python train.py --d_expert=96 --activation="geglu" --routed_scale=1.73 --head_dim=64 --norm="rmsnorm" --norm_eps=1e-05 --extras=["capped logits"] --weight_decay=0.017 --warmup_steps=200 --decay_shape="pow" --final_lr_fraction=0.0 --doc_mask=true --dataset="wikipedia_en"
Below are experts of layer 9 (counted from 0) of a mixture-of-experts language model. Rows are named router (the router's row for the expert) and show model dimensions 80-159. Each number is 128 + 24 x the weight over its row's rms, rounded and kept within 0 to 255. Numbers have three digits each.
After each expert's rows: "comes after" lists some tokens at least twice as common just before its tokens as in all text. This comes from a sample of Wikipedia text that the model never trained on. Tokens count by the router's weight.

# expert 2
router:099098164124117110140127096122140139135087148172162198117130119136123142154123126125154108114138128099149139141140150168111123095095107076171155136118148133153125088135096092138168152164143118161128151103181130151148127147130089083134135142
comes after: " ", " in", " of", " to", ":", " on"

# expert 8
router:169146144136122128132125142132121141106144116133114161121144136119150130137080123128143102113108063133116117165113134189157120104092145103106104102128134151108118100090079058118138125104152136098069173106130139137140084136116135134147131113
comes after: " ", "1", "2", " |", "0", "9"

# expert 10
router:114145179117134126123164144103101147114112117162133200119134128130129165098123141117124121120125116133105100194091131174136130144124150147107125116131142135131117099123109082136131175119148143144110130131117119096119118097122098111139098103
comes after: " |", ":", " in", "|", ";", " /"

# expert 12
router:132121122090134120133152109097128198089117174139127132141123097108178136153133165102156130149130133114166126125112122147129108135166111155128091129169121163093100114125123133142131173138135133124153130080138148151116120193148108106145135132
comes after: ",", "s", " was", " to", " is", "ed"

# expert 11
router:143139130109149144126123145117122145117098123168153218115158129122147138105143138131116095075128110165160134161127167150123126129127128173142134139151170136159086099089135070149091169152115139146125154124188124124144147165102097121123127100
comes after: " ", " the", "-", " \"", " a", " ("

# expert 1
router:166119142125144129120144124147090112097112117159130146149154125151135168166110139150124106150128114145133090144128143148151124124096139119121092076140187186118126120111108121108151118115146116137056149100150146144135098145148141148131130138
comes after: " ", "1", "2", "0", "9", "8"

# expert 14
router:097100143126113166119113112166122116122153132111163145141076130135151114127102150105137115128133095120136118143123131110149159159122150094139079100132112159144086160074058068130135118140125149101138101094126177151138131138147093130178134137
comes after: " |", ")", "-", "|", " =", ";"

# expert 4
router:117096151109140145113130128149137126115153116129126155130142137145157113128141110117138156119125109141103104175130122097160169196121147144125103091102148135140094144092118083122084125179162152145113123160092098106164141110164106146159114116
comes after: "\n", " |", ".", "==", "|", ")"